From a checkpoint of a small mixture-of-experts model trained on Wikipedia: 96 experts in each of 10 layers.
Below are experts of layer 6 (counted from 0) of a mixture-of-experts language model. Rows are named router (the router's row for the expert), down (a neuron's output weights, with its number) and show model dimensions 0-127. Each number is 128 + 32 x the weight over its row's rms, rounded and kept within 0 to 255. Numbers have three digits each.
Before each expert's rows: "comes before" lists some tokens at least twice as common just after its tokens as in all text. This comes from a sample of Wikipedia text that the model never trained on. Tokens count by the router's weight.

# expert 44
comes before: " of", ",", ".", " in", ".\n\n", " and"
router:145114184132119153143150118032163143194165182149137096175144149155177170125097085131141141152087138159149134139124095135128153154174180146100114089075123106109117194121122171091106137167133155104146137101194116120137168138110067159128151107169151108179144078125103146126082064134152107141154066103071112107171079184085136097111151143151162152109143074117107123103140140143086138122203
down0:142124106126127173091156110142108152195116129097083163104113155094151135104148154094125122127110120139083107161165075124127085101156155158095150139127113166113142104139088140098126091141116084085102092123086123134156109088151072109129099157136087192154143074097183118096120084121127164126140089172148113113123153143120134108169112126093097130129097155092131120169084102000145141068179
down1:114133117116151180149112171125129155110125163156148185133131132130171116132123202112111216146115177145111074117150125162100101118127117150119133144106101136107106178117100137161072118121116095143127095078112201093095135081048118106160154096147077139122148144122145192117088154130157125147099138103213164152183123046130127127093138162118112083081181191056157133120120154156128136111175
down2:146191111080114105132123141124107118153105105226168094114159082187133050104156099094125173092105140173124123091166108127169135133134185178093072106069129119143071052131168117106139127113149137083121135175104120116084112166070179085129134144119104173090126154166085177142146071117119168143110121113157093165088101156110065141090131118143112121103133061144104151135149140116130111117134
down3:112141132139136158105155173149177100096158061116141080075136124144125127113090133160129089130136148170097110196063214121132068101130128185123095086112066139119107166162164119149166097141153116132159081138153160108098148159104095137084162138125146159159120133124093149086118189130113109146094072143115127122223139181089154090146154149103141115125053098144112170146151192128124134178093
down4:115094129133127066122102102136131172145140151124113137131094088153155135177086136127138190076142093115161082139163124139143185150120112147164107165049153131157157067119119133115131137142156112104086154153166168175095123137131145116154110162109118181138128146151132170112139046111115219164118136125090106100099103149124108114167146088150128115130070038083156166157058116050137172093165
down5:161207134100143136102098107170175115149072119128108070139114086108155161136138154095112132078148087104160064168121160139118194098080181125153117159072119111116111117122122102130115099151097171089116094125125098169185121172128194118155096123100166128140117168093107132186140099070087179119076130151111128145162100182147129181141146140142137140116078099094090125152123068046137081098149
down6:116138136170162106111167097059128168131153134099113108118106164105173095134156124130169088134083150132145096123164102100114130150125160040190110111147181149125120126113080137141170057122126132081160099157175119102131147123129125116159061139158122134092106145088133027143173069104116138136152146129131107139123123124176063160109095102055117067141117107034132130142159165071108106151122
down7:157132166133112132107117148090110095136177109098127082138153140078105124135144119107122137111217118109137241134143099164133139138141133135100227154129101149175130124120077106121168163172177163068162119122203142157108124162122148126082119149074110068102125145165085134150161118135168135144138146170156127155137128072151120162174146187117130150129124108183165163180125173103170138069105
down8:087118122110121170175082122106118105128125090089177216131085096128112132151098140171133132083169156135119119151126130143166137144105125101076157132111137144163149066097131133150098130069162129170117126140088184163188171130131098140140096100120163145122132156110071174173098076157169100107133169137197141114082210135117219160152138094155105076138158091132105119120159130106152163163189
down9:175166139135135143072092150155105191162089150080157118139106118110067118084166136123152035159107123141130125174113150099117167110118111162085060128140150105120101090165125127120144103114150141128174173131160126179194152152058166113101138105153113099113166106101106129181143176127139061094124151186112163064094151107143121093120078078131129093124055100192173118106129117122109107101137
down10:158105120102121108131083188146119110134132124159136118129152092169064169155091135113119165095119075096165078167176124157132151121164119154136135184130118109068169163073149151070057089132120171089123109067143138118135096078159130088090108100113124080152117147187098090165121111090171128101103202157079103177115114210134161137162121099149092110137185141121149118112119091121179137149170
down11:127158120139134094118078095121039162098140135104101102164099103054174134164137154147128171137100169167194141126111135111136154144128142110190192105151137155134125092062127035143124075103098097129137134163153113069109160146127124113123097135158173140168152139164104161139138157155099133111135101109037133151090149155153114157174108106132154118122129137041129059095110113085108160119176
down12:117142098124130115182126050053184116090132100219149148103161102175129138169129086112152117127161087114114174127148170105120141159125101107134051152146158167173112138190139134093145086125120108153097116128102121110182130157130172113117163135097132160157126116201085130078111117165078177053152138144116166073137130132127082107166124130191124070129068135128143174118139132145090156113104
down13:148137158126151065091142126048103127091093131132122158139156128156155147163074191126085158124139187185101129092169113124170163147116198103088164183129111101179162139084122111104100100099151118103139149134120147137136136124136130131134121142066131127091104086128106116133180131110144163138146137065058102143114090145110151146119156147096136079093165117151089098120114056031099096196075
down14:112163109156101097127116170157127119122166172083144184087101117080171168149122155145097105135140082102064141147142132130128096167134108120104180183167103205152091079166096078140175179141156073185174114113146180084119087101124163158172092109163136138175119078125157139145094104129184114130106060101166148105111156134116112107131103135125205149137108199118146150127115097078135094134108
down15:160099136079128181115177080144125161128114127217094220100049127160139140070193161122144116139090127145175091132114174182194133090157112114108156127111152066094171162093128108134164093139074122095123127143132119150186151103177119131178192124179122104125149111108074121142154134169126111140135132141123099113087101109081100120160136119101160129105088122146180141097163135098078130133110
down16:138146093169094132106131136140122126214130065153105069119160165109089182102148138115142121116152119084066171136088144186118118134152104149156132104094098172169172139140103096159130156191107140099139091122147124116137085122088052150073154125119147115097079112085130121108113176146176046166139117191153101151093146175145141093163145144154139135161181185165148153145144189157179105136128
down17:172144119156082126111132207164088140124081163142153068096231121155109095055103123186120101158110143065102156158144100130148082117092089128143139098196151155099182120177135125100140132139104198091102141143133095092109091114110120129155186168110064132150175129117161138084089109156165123158133110147117152131171085111140181138094126178153136117129135135129177130151100108167118131129069
down18:123159114112139149097165187187102157127119104092136127097100095165069123103133185096127145164120055154167115153184134141108130120099147086125129154126109112102158099113120077055093044144146137152120167103125129080162212145150116088111117113161134103117130169122147142144066130068151135088110206108062111162090137144101112139123163132130120079117167126049116138127047135128145099112144
down19:200117178111142125125119158116146165129123073128157139055095155162070134132144131129149107120124126075176122160178129172132106107120129189130075105112115153104099182168183115117113112126108138143116151142143091161156173149087081145120160159218061099131162105039112175134171200148080117115155157144109144156106095132119167171070123123167098100166083105120110171151115104107142155135147
down20:192152140143097151221130131094100140122162168149142170177122133114135141145177098136159109087112163142134138159147121161141084137136159161207159129215132090098082167122132122156111085120161123171173082126159144137131165104118107119094092120202098070158149157175099207118171137184101137161175179121118118170166177095138142113120189113126182140108137136121110098131135160135095152160118
down21:142091191141124129135156141148117136142105156108168124133095143126131136116143117162147098120134145128133145126104122186121108123151123169163174097177189102082141134145187124123166126190111127102149105085147134105133113167106106151123080125176043081091186135122109143130087214205073093164151103123170110137093135098159144133017135132130118090120161163179062142103124159158074126175115
down22:114105176138124093080090096145125115152129149138081139135111116115136130158138137084151151156128055185165106149162082159150160081156130114088107129100165074156115109089188124096111137097127146142099128193148175162154220155145178149108139135127200180135110138100124124171131082074161145110113138077108180097116116182112090113150154139153101124112146130084147089088126084096168116101227
down23:146109093101131138150127114121185109084094132125194129131194121151120073122119157094172099193134167109194147142140143187077086141125116106073093106079111111123087119157103171137138116159083169142220168064081131175131122072088114134088197114126135084117133155172090106127163115181117137107182144150123142121132091152133172095124143133147147129133151144180166105113103121199129141161090
down24:087126094090145125138143073133109161162106136127107139099129063136199140184093147131066132097130121120082085092151163151152144091097081127168114124183172164085141077037142139135133150147127106147129130129092111178113149095155135115100090113111074205176092159123105158149145092119163153066127157110173126079102108160096083149113112171144113093170125135041096140140097083121096148155146
down25:102163091133170084093080115175133173137128072095108140163116126119146185157161112105065110159103118130188098138155148168121122111143133109135122136174142125153162188108091116147132151092130084086144130117151089134134156146127116120125122119121100139150049102118135119094137149021128183099110129143142142124069087198126152093097109105105088145115194066095149120107191100178113092043156
down26:121178172134129157121169119127140135114132107110095099088155141169068172094132166089137121078149130126147133179125166127160137157121101112120147060133103131110173181208070161158140125101119099134175123100155133162131140129119111135085174133162104104112082188160137113070130214196145136147200129064103167154139161131152095084156154136149133143162129110155111167115116169228101099124115
down27:070111119176158119101108084103137109121094124130094127202136081135173092164152116110121126126144127123076070122157072138131107122167145116131152148077124161084161142116082147143132124131136127176142109153140115096080108145176121115121136135076137191142114094109105130074095002123163140072138130104078106104133117158065090128146121152068107128168068126088126094130141121128094141051200
down28:154129147112136110138153158151147133147158159142138196134102095148113178129165090101158169134147205184116089129162116123088158128115103087097090199150094130145154145081129079103116103086104179133139128150115106178102093109153146088109048101101136101112131173143128138127170123049082127042125162110087149124156117113103114110157143093140150106107131060095119103133188071078189148079118
down29:101176128120106150137167132097168158064152059112093153081190118117133126144144108140101098173131152162126167111105138096169173134085158124100156130091153148148147151153128157146076093116159089191176126107158103133141088070168143139124133082090101114144118154136143095122082091154079152084141141106203137166183123171117134110118153098090066142070131129065116120133112177124215083146087
down30:102134092128121127131101122082158166155087100051140049093112109123150119115140126103108085189084128171118152122165148136139050176121142147190151116091114159217128102081120125105060084120113135132136177117156164112112148186087141123133090152150138184167084117123187084084141121074111180126109152099155124113134092079147119143151062106106144202132129166095115113136129120144089100114134
down31:112113176123110140124118120090142097110147188164170114147157221101182117139126070093158097113159196069105092126110158116124107164121092159149124120157104205139128183165122170137192150168122142093122114112132143095115102112100110143141103148134123129091105100140130102058115150174090068119114064154167124144146130144149209141142164110163147091158163114145124145132061122195088091146080

# expert 78
comes before: " to", " in", " by", " on", " and", " as"
router:130114186173141152148139167080093169176177153110140086177168154172190133105131118125079164168127147134161143102120131163116166137123171112105069129078131107111084120059103160056064155141094171124140176138186116090138176150127120157146174108170199113172161060119133140128126041137131095144134116099097102135146127158094150114109165132126140163092159106156105105088152104121086123141159
down0:093102116110120136128068106183119116120177095118112104029125153084154106142171147128091169152142130160175108161109140157088104092133142144089097132146155141152055114077093146171138064113139075097058082130084140152177092152131150131141170098107096133149095115063141128146099164130165113100164094112169101102139090104107102152098143158113131086121132122097075129096142113017140143150161
down1:180114126103113083138154122100085148078150129143169176109056146130150106176102137137175119148101150143152135103109107095119121141103104142158168140131147132133143153131177115124073160136126117109137079200097128152156115176150164158136075168122170162113097159111154109134135142058064129120141095061103114155158136094171123141113156086123157110169171147046126118104082091023183104137193
down2:144135134151091153065150116156138116171120137149108107115149080155131114132180145108078147133186120143103111165151102098092195103105088125141154115137126098126140111116149101075128135155079160117082102165151124124144110165097149142151112137151127097158125148063122148108132069077184189123083137098163154121106180160161139133108053127058154049133117063107150145098151046103199155095174
down3:127127162141113140080246065090186136138144145117093129108100120062161124119122164147127161108182125147189130129151063136167130150107125109118182184129132125164157144062152139086083137103146111135128093070123150154147123096152084117117123108113134068158139168138172142133097061087157141100139138162144135095133094080093158145095164131122142173065156155137068144132167102100136127093187
down4:141138158153165120140140109108090124148118097088105118171164083083120136147137125113165156095104147076158168112035103190137075183157179100128089128154113111112066103099101148124128081135143153109093097104128148186162106164151131103117115156163138106142092163139134159124089151164147124134171116133086095155120122119126029102124129140133131136154144152219205129195130165174097179176097
down5:156153118143098099121088192090135091119116136174170081138117082072217101171184087119176116159093120159126101098138121092116120171059122124118148102139182122066120103138065144095126145133067136113123152165114133104115123109106052105123127127171122117181176118135097189095141122150122083178122095141138100112096115115117134147150171212183149103139123118135090115123118103160123196083159
down6:135110160147058134123127129077125119094113176145167123187128103106187164156136122086133144211126154169132160123168116115100144120107130140185154136098123174103156153075186163087124120032170085149102082113189158147137120131087157109076128109100112136178131113156139094104121125138123144107136136225169130095143104147124105131125049097181108144093134108114106156157096092070131078123136
down7:142115165136130108143108134162118110073068118095200103112152112099123148080077161184115121152142127124118128163134186115078105120119160156114072189043111112119050111112086120137164106070106152182099105073155136120083152150132129178135162143142159120144127132150118116097135116122139072123134196105164140152129092132148157171112093121150111170155104152187078143073029118122106106139168
down8:103099156137130093133079097174088111130101127157179133135126098080096155172143177147130161125155140166197131113145116097091134154089110094139142127155145137150129118095148101173111103148096086139103160154131150158163199093160141123120100122142103128221110155113125110137109036144182149194162097150096075130121100104072117168147093131125136168078089150105194181148132144047143122070147
down9:111126169101143171177131135144049157145146094136175131073144161144067113148196141136093117076114074144178118103094097109147148167169077167135162127133128137136140065152121128137154127115129121126109134151125170189138105137128161163136137077122097166146160117062128123113078119115132113183124122159236141135175152113118162204092140153126100141100079138190125133147140118210104114113082
down10:130122138152142125107104097083120185115154129128181099138150145166169128120183080084081121159146144152122123111127061083081115118130123176108185059200123129154152110146147077179177115107107079120147146139111134138127101176175170124102087115102162206106152083070123130120155095143110166136129153144067123121119125158100119140150116130136129136107037060086156126128115118093143163162039
down11:078122131055163136158150117132116208174166166112112133157133172111099108080117081136088099076135101122163148168112150109154139123083124076139147101088121119122094185084091078155146178088117187181160098115144135126156134151147168141178236142139182131139130140138112147139145137142081175135171082190113115147144109179124149102114143101191133132141145064149163143118148112151151137128181
down12:101154074144114155140157195147135151197076106176132145124134130135070176133099144078100067123141150134127174138161140077062096151094129156125131165155105088131167118114110103125165094144069169120112066073121134143099092129081157062056160162172114140084142134161175147137176144150106049133146109138174131118115182138136146116111084091101112102152091158164170093115121158140170123142145
down13:131127167141129110149121154145139163119161169111073136139102069148097129106147091111181136142096104170127122138166108084130147102167118153129184147126127111143160099129138177127118144110166134142135086136129083121102115113156122138128121102101119088145121140149159111148104149155139060152187192137012191134166143062154108065112102090119151156132194129192140161150152184197225117155125
down14:081138156137096120157167161145128147114107124154153159062177163117147112132133110148140063173078169100167160116111122097094146147113137129130099144202152162110111148178131175158118127130132113113106103086142094123127178089069152166122078114162086106099146136151090085113090209165144186154131211174157112071174111120147098155097130070148167116126126127160130129104117153178175096182186
down15:218106198143121114140151168102145123153089147161170114087168185114066164070078142121127144161146109123123120109161166158123067169064085180116136096161118080152110164176186131079152152142094144102163094131133120118099116135114123165123181093145082075069162106177120185136100191142114158109101147117187155160142141152142155124103117097165106115127146081147149119134083148136167136152119
down16:129124090110091108045134086124098114144131122089163142086065148129139110090119141127181094155145113061175158130092160103135107201055109112160168149147125124147154173085099140082148140080105112192112104099128126140101140099138101134086138153138134065089153162118077075099148148116112095068130167163150119155126118127108138135096200106131158119104130081103164137143045178096074176124138
down17:117158128118147147165125064177091125099138142136092141132124112122134137180165110091108144145079166156190102141105114088139155080120136102074130126102123088150122130125159132108111168098105098106053114130117118148138161098164187066089181123072127193123124103160136115126142105066174100118067153133067155151160101221101126109180122116137116120122035082144135133120097063125160137112179
down18:133130093127123122120094117143141212126122127153108132114041061140114111135154144124123109114131143132170113220139102097126152099094115167134102149077169078060170134102146145105127144115153146112078093147156139114158066055098114098168120066144128157159115159124077127112137075116134141140073192130123151172152120075113039127152133180128113088109094118051134108134114096105135124096163
down19:165186097156139105152133141070151129148138119092157153083085117126096102127170086120115131136117104049095147116180129101135087090121108129107123133136124148145098053204146137125160093164124089172127130119132155112174136139136129120139138185111124133119057106116123086188127091131106122134119174129154100120169111095136132133102117087115145138147157071058058179187189163017133092157122
down20:149116161111112185157116113137082181134177111158164105241066139132111177154166126164125066126132153106124175123118141130136112160147126145122222149151182112132132183120174090142105125118141158088080106164136145134157137142157141203113125122149057094151118109132153118070129069174148097078105133064126148099136113135117150096101130152102177095127155084111127122105129127095082121065152
down21:094140094123133136101111148105160107143114148117116142135098146145129096080145091056207108168128115189107103121187050162086159122163128087132118095093167095088197160105100143146122118137153096101164151140128113124063178105126193107116138117125139082128163132133122075147097028084087163117167164113114172128124101121087053129112180119058107126136151084108090108116133117125120141104148
down22:154117163148137105088098116087083120123074140123166087172044105073113091111080102176178057212118095133080159144188133169110130171108133127163130107127128093132142135140158124148167138116121126100070163153116149153129120147120154110117076112154171183103084154134102117105167120105096099095109153077048171138120157153135174131073089097151098113129164158155129105165110151078179126086124
down23:110109108056192146136143149136073119103092143150080138120087071098134098123078144108117111135176142171124081162164149160093116120130058040115153130095096127078078071077104169144133202074130135130168139126138165175176163118111116145120207162119116138131175124112118067145140144167150129124116086125134099098082145167129156169126154129147188132139132196173155122143113116146107103142103
down24:136130083147129080114113136106072127087119127099053114184079101192156106122143126167153160117168119152105146143106145141140113067124109095082180114084134134135178063134113067104076091122130094099104146087119108148103173160177093102133107209140093082149110110156156105078157144115102119124094126143138162179136146141191101057161134129112098138165151144153117132074150176165111088076173
down25:123147114116143141096143114135084145094080177141172090152096133215079130127107183131113158168095165163140055163156136124135090111102099136067078149101145170111153127169124100110108079074118116101209165154086115083155114134128132135107101122156195094121122109084101143153123062129159086186131112131078088071102112106092096151144136121156114115114187118108138097096092129092193096115165
down26:083121122113094133141094124178170131112171154065118152163130073094100164170148172129123137140109145117136096143130149197118121143111150080092085152124168102134122155130103075156108139127116176137116086145189187116142195102104128100103107189158130190158142086141105113084116158129066073139112141053205166180146123195123131137106111092126063088094115111169154107164142099168120138126105
down27:139110156128206159129106108117211121142151141154122133162171165077128162131133134106075151147124147088135103083087125164094159159148110141120166167075135089122089128131203125124193176115106072090127184104080164122072080126113108141190093128146125110123123175159144109132125100164101098118136108112177153132127098065160131148167136129123172138152070065134161132101124110203124204144144
down28:130130147151133139130173079156134193169147176074091148114092162177112180072168158143172109072110142131054159096145133172104114096101108166166117075139126098133121110196061121148143139165113157108118132152140111139138143128129073145092161132165114070127097063096152124084164175103149154184085161125095112071168144138194094121159078102129103097155155157121121138143105148095112095109078
down29:158077093100105137111109104122135150180130130149094192122093126223138125124152177144132160128139131090140144128167108130105133189135173139077104099105130123152185099108135177090133135192129191109106164159148119202157209136080140146138155122143188153083149167139143167090197150103126113193130131135176170141152146173163119144135122167126152127150132120193083163119085151134118122181092
down30:126182156135113085164100062133094137165107206152079121128087065114175141121139108129070173133110144173099133108139132154194081181047156145109133057129125089140092113158090182165113187109160082149150162138138177126140147116150136147130091133117149191108141172130158145102147103121123210090134057099120141122133116147107116141118154126125147145104118138089118116168128142046089139100136
down31:142086094138125161108086148147140128116105069154120151093116153086135158065219101137135119101170091092123094128164178125126136109111173102152175180147118128132112154218129113086150131165113122090120177125081069090077087086188092140141135116147126131170175098183138195126079170116126131119070128140165191202104142144116138152106115101130156173136167147117103137148112129156080138113104

# expert 77
comes before: " to", " the", " in", " by", " a", " that"
router:149141130159114131143151129058102171147175191120159080158134118204136158102128147158104175195123156127176152094125113137120146171156176118095090086103124078105072131087101179091071115142121144124151192121142115058132207154113097135096141102175187118180145114131100172130104039116164111132134124086069129106119124160128146092102163120143138140116156080156081090124114149133110130145157
down0:136095119172106101179092129144179157174124107126101132080092144138063117082086156188132108159186075128166096160153132134143088144122141103133154198139186143121156169087118128132138057145172147105088090121150135066128116131073081084084083137196146129143110126129131132080099138099154174132089154062078127137116134115191162110071142113164109110146135155121105112135096105184163086096114
down1:168146071100125182136115167171111119150170165187132174136102167138113079127110133087133079128118144165184139151107132123054135155138086126162125074143142128064181207163147117140171151144161170134177115114172132161087092110120099182137120129206156062139144108138137124116115200182139159114103112191162111134121146136173140105132127085131145099098129199150142111085136107084102120133159
down2:124107157156125139136142152202058158099131145180108136108068060141081157060099188214144092120136153066154145122136165164122103105149079094124136155139150137132144071165125103124108091059135042128146101112083118134136167113170092118081152121111119083118108105123096139108094112191148092135130154113149094126126145131148182152131079152152103126137162156095176166120104156164134183142098
down3:106123154186071165104140130113171097094143089096118078060048126132125100074144083127192090165124138084098117159168133104159122122139120150080193104143070148163162131134159147119071158145099100168077106118096132129160110137111157099114156133116127120104133101134149155092138061130088129176157152104119125168146164092146114132090171119148165153156111121099148125091082132007161147151146
down4:133166119149092076128152139135164076162143156177140087107135123042137109122089083116147103067107109138135134150110102093147133123174078169081177141074126117162132164177117106119107126127155120111089072152100109134151020121163143126098134085160174113108102065154129139106143096119109147120133157125087084169129125160171131113147158158108130119153156030090105147152149132061207138138122
down5:130199086076201080102113151135135133151196134177100153153042084145177112210146142050148111109128141155155080116109100155060128182105136169099107114092154073123107116123140111088094106104120141144064167124151113135104082113116140115148122128084139130086129172134105150124113141117139162128125105172086143144156127136061102075170145086130107147128110084159114159116084165121099124165161
down6:126141108167115153132072128143064071119143113109095154193138110077188115158116104057098119060126144156070141089092089195155172150098099146150147127166145100152123117186139129153136201132080146149186097134115191102143080120151133111132179108120157173115172084151147139134111100103131146136131125116060150094079111186068158125135117141142123174112141124199155138166144128085111142130105
down7:141131132138136167165189117154130090097099168110155119141190137107087184097109171081110070097095110166117136128111099111163057198109129116109114067168132182156096154114130127127150122138102112061125133071107140123113095117140112127119162098152136127088104108148147143163163143144133129193197115134071085169111144164218174092138101091148061135094117086169171110165107151171152129115097
down8:132145141125132123151145175124155059076131164160153076125159102140102127112169118163170127134116140118165128082127182126172122166110120097173122115161175132090105163130127129090166043151126117167153133097102072126099151162110088118105153109153124114136162141129148181105110124206068098107089168124107136199106147108190208138095154117149113131148192188104126119101160136222112169132101
down9:183104153233123163079102108084151143130150152169118106151149155096136104129106138126111114135195144148127109147116135128112091161121102125118195123141185116167159226119106158162142114125116119142133154115109115081124112131175083107106121161175147058161072166115100159173118130145115145087179125128124090193071190153186123122137098126100128120098169041110096125089083124108128138113147
down10:129068214176093135096107113153144100118157106143151115105146153123154151105117138136108117197128140131082138136120160182092126149088142082123103103115118188105112138164106115129167207128127154144178099164144188097139120143126069169128140114118075145111156062112144079089137159169084115179218080079141150103140085132079141112128167090114064156144157131077175145126178100118113152135109
down11:064095192125148144134161112102160114084133173138137094162169111068203138115115100069072149087127168142041117101127130121159163120134138177085168131131103114134128190053178079119159178160153061152112117140115138153119088100130161110134127121101058145160123155150148131154149098101128115119150148152147113136153087194123167128135126177073136121164130119140159114124131097069151193136160
down12:099118100150205156103128126147105117095080091089162116085089078137203089132098023107097118113171097131154077143145137088196108132113135116152159108136144153164115115106129133144124127112141082148167147148118104160166115123166170178128147115140113153118149132127180129071153117164084179132120143158150145114147145088216173180125062150101124120108158088097136150140060111130128187182134
down13:156146145128124152217123123097107099105104133173169110164150145144082185114080079155162105111097128121113150117140125134166133166130135138149102146129134159085114067181220108171112096086088129155155211115130183149135238159106121112138149152096111156084156062150118111111129169145081125116189138123106138075155126091139151168127138071146119128109093127110140096125164096171127173104109
down14:198155123084129129138132127147110077136183144146110122150078088110146129097095105163135133115132151080147123159127115169102170128164102076110127085113135115114087109196132164164122176140139138150084141204126135100132102077145168100148125034118158158078148069074141110109160089143144154143118167090041157121189095134127072134150150137144130096115172111115108194170177102072120136125156
down15:128109101078147126112143093165128118108151110056091103162113121154149208081088125119104183131150127191098090161123109133161140130083138200088125127162086116096136138122145122134134100159148147165145117175169181133156140136141133138147144168121110091113076088147110117108145138194123103130112128098095133184119100119136089153154121100115129164130140016148144098106155093029074128105212
down16:145110111109119130139173192141117138135103040098078121129166147107146142088090125166110131142178150131062117130112092160186153130145143151159119120143151163117206144116144095143165053161111133086150174063140120102113114169134115119160109130164056165124129068096150149064122111097160119140090165194134095160136130132121176113136106185135146073141102128117141146207095155191166120163128
down17:110145179140141139171212123089138111143186115173131146129153141042032150104155037102102070102116141145130133165116068097145089077113095115089158159100096161157154087125094176152159162117096109175133100084101080133202097111153112138141143129125138130154120128152168173142101154136075129121157207098124089124159108140153153118091145084140129157145150119160114137116134134088163125122118
down18:141107181095100136098130110109142095119146119116160033094125067172115146100062149145200132127195157144120162175094174120153182108141113111129111144132126164151186094159113140195114205079110110130141091151123136091100131146090149138086156135099137112076174074071177108143182121111114146122093104137096097145115131176149137090132127138175133116147142122156171192147121139141054168115145
down19:136161084151163105170017147125168135089128079125101126169116044107134137217154080116095097144064111146077079141140109115101145117149125150121161099067157106111129060134163111138102140117142143113146139144106144096117104142146122136178101102095141125122099068132113159155111082115155153145097102148208189109171093184094101080143147138097148129101111150114123097184164147098138115117153
down20:113110163130075117120133127126074142116136120110158135095187087087122084161133147223135129137128139157088165077211110095194087171120148142096137106168151196154101138173140110100158134102094093166127152119097126067104073108170135126141154099093065124121159106147157132127144085078105206108103106153154124116118139149107166072062114175149146158146123158176143113149120134157118123099068
down21:109085125155170167101179177096108128178093105165117126127163086096161183113103140121116072088123126159135133129136139130165133130109112138135188113122140097083164147061128146103167126112155195158211126183133136129098077125153041148096155072098146078159123162123120153138108109092074166101210114127138111079119073098135115121105157111056099137183167122144124132084108113097154109117142
down22:157111159109154138094111121129073085130150167190117152180153102121081130079134066106101087125100164109124146178098171132221105126139108102120193118145114118120180155073122106113121136140119136169193072181146088117048033085123165172118163139182119156115156106108147171118148099143182097148130122119161118172156067124131157147114109129119139104089138099173135140144143116091155095112126
down23:106126072149109082150159095160144109087154107167133102115117142165193136097117123120120210131114102094099173141111150188127163124175164167154126125119135155133132098161100113115123157091203070140132141106139172073101131100093123100111100109079098138189106162145133127121109181184141129091126191141151132117061111094173158121119174126145129105148135036112105194119149135186116093110057
down24:090097129125111106117149150092126130167111078086133109116143170115191181132075120075077194166110104145139091148143104151143179091110161173118015146137128162165148092140117149132135119113140117168122131152071169149142133186154206117121143184110166162157164136139186129133139134110130051171103153114057149103088077152109126117102109120134111133151088153183154112141077131123087136162128
down25:170148135118124099137098127129145111113072154124151136113068132123106094132073128124143146141064128098116099150141158134138179115103137146131157173102154115126155123131191119099088083159165091065093139133142125204158079159133151082115104127117140150126115141097095149182120114119099105121146183128124139105185123098121121170114112102120192103091123165080128144114143093000152081110115
down26:124089111144168136079083132168118172142113097079114134206100130178225169157161095068110174148091139161128133159140109141135123102111151103091118170104088143166163085125116154123090139156112151140108089182094146124111121084154074046095107141153143170171161065143159124103096105097142136175095105096137113127154137171172112102174113192154109098178110151160141142179147095166109133141117
down27:094123067123128088138089118195153093114135089126110149132082152116223120162128161137192168141077112112191138177098173142136127058152095072170066145119128116141137072122066155157098121126133113142148151102069133108155178159137154099159080085144136171158120137133129133126136085093139072162135136152127189137113117137108104146144156111147078166149156080133148133107122143152096099187202
down28:133170099128123094148139183153178165158114156151142150088117124101059165142227188138097133165141112057160131109127123093105116118136110137163093108167124160128115076198071153141166122139132076167098167178153124134175142158064102131146114178092152090138153127144113176142133135122141067087101161097104106127112124049176122124117137127175135126118182171132125131091126138173111138162065
down29:116166112114147154151124183192058180135134142187143164113069128096065132130123131138092082073098109137153118148119125133130142138097176128152098039119157078166094139097115126191153092140094118095129140160150146148139105187134136135140105130158143113118099113088147156133117205153135113089115175149124072103115141175127195127138121102167134132113170233151120108172121082159087167131094
down30:131209085138128112123156157084081149130160119116106144185143181037145131110096088133079095063113164180107193126068138123101101174137162156164135104168159114055122186141094168153164139141116126068157108107169101105092104086135111136140062148152127110104122160108146101166133152132103120106151112185121053135084165153165148139124079102116115102162115112129086094113107165098137123116123
down31:116161144085151147092129113150100123101148124156094112142155111096147172125074111154199178094134189175145175133115151187110180139115140146116111111095184130166155178125118097159118178109079096107139113078134075118140107140129177155139140092068095183128148085124133089138121159066144102170128103125183162106130125118093153173173112160120140162119099136120158131125078167255140118161121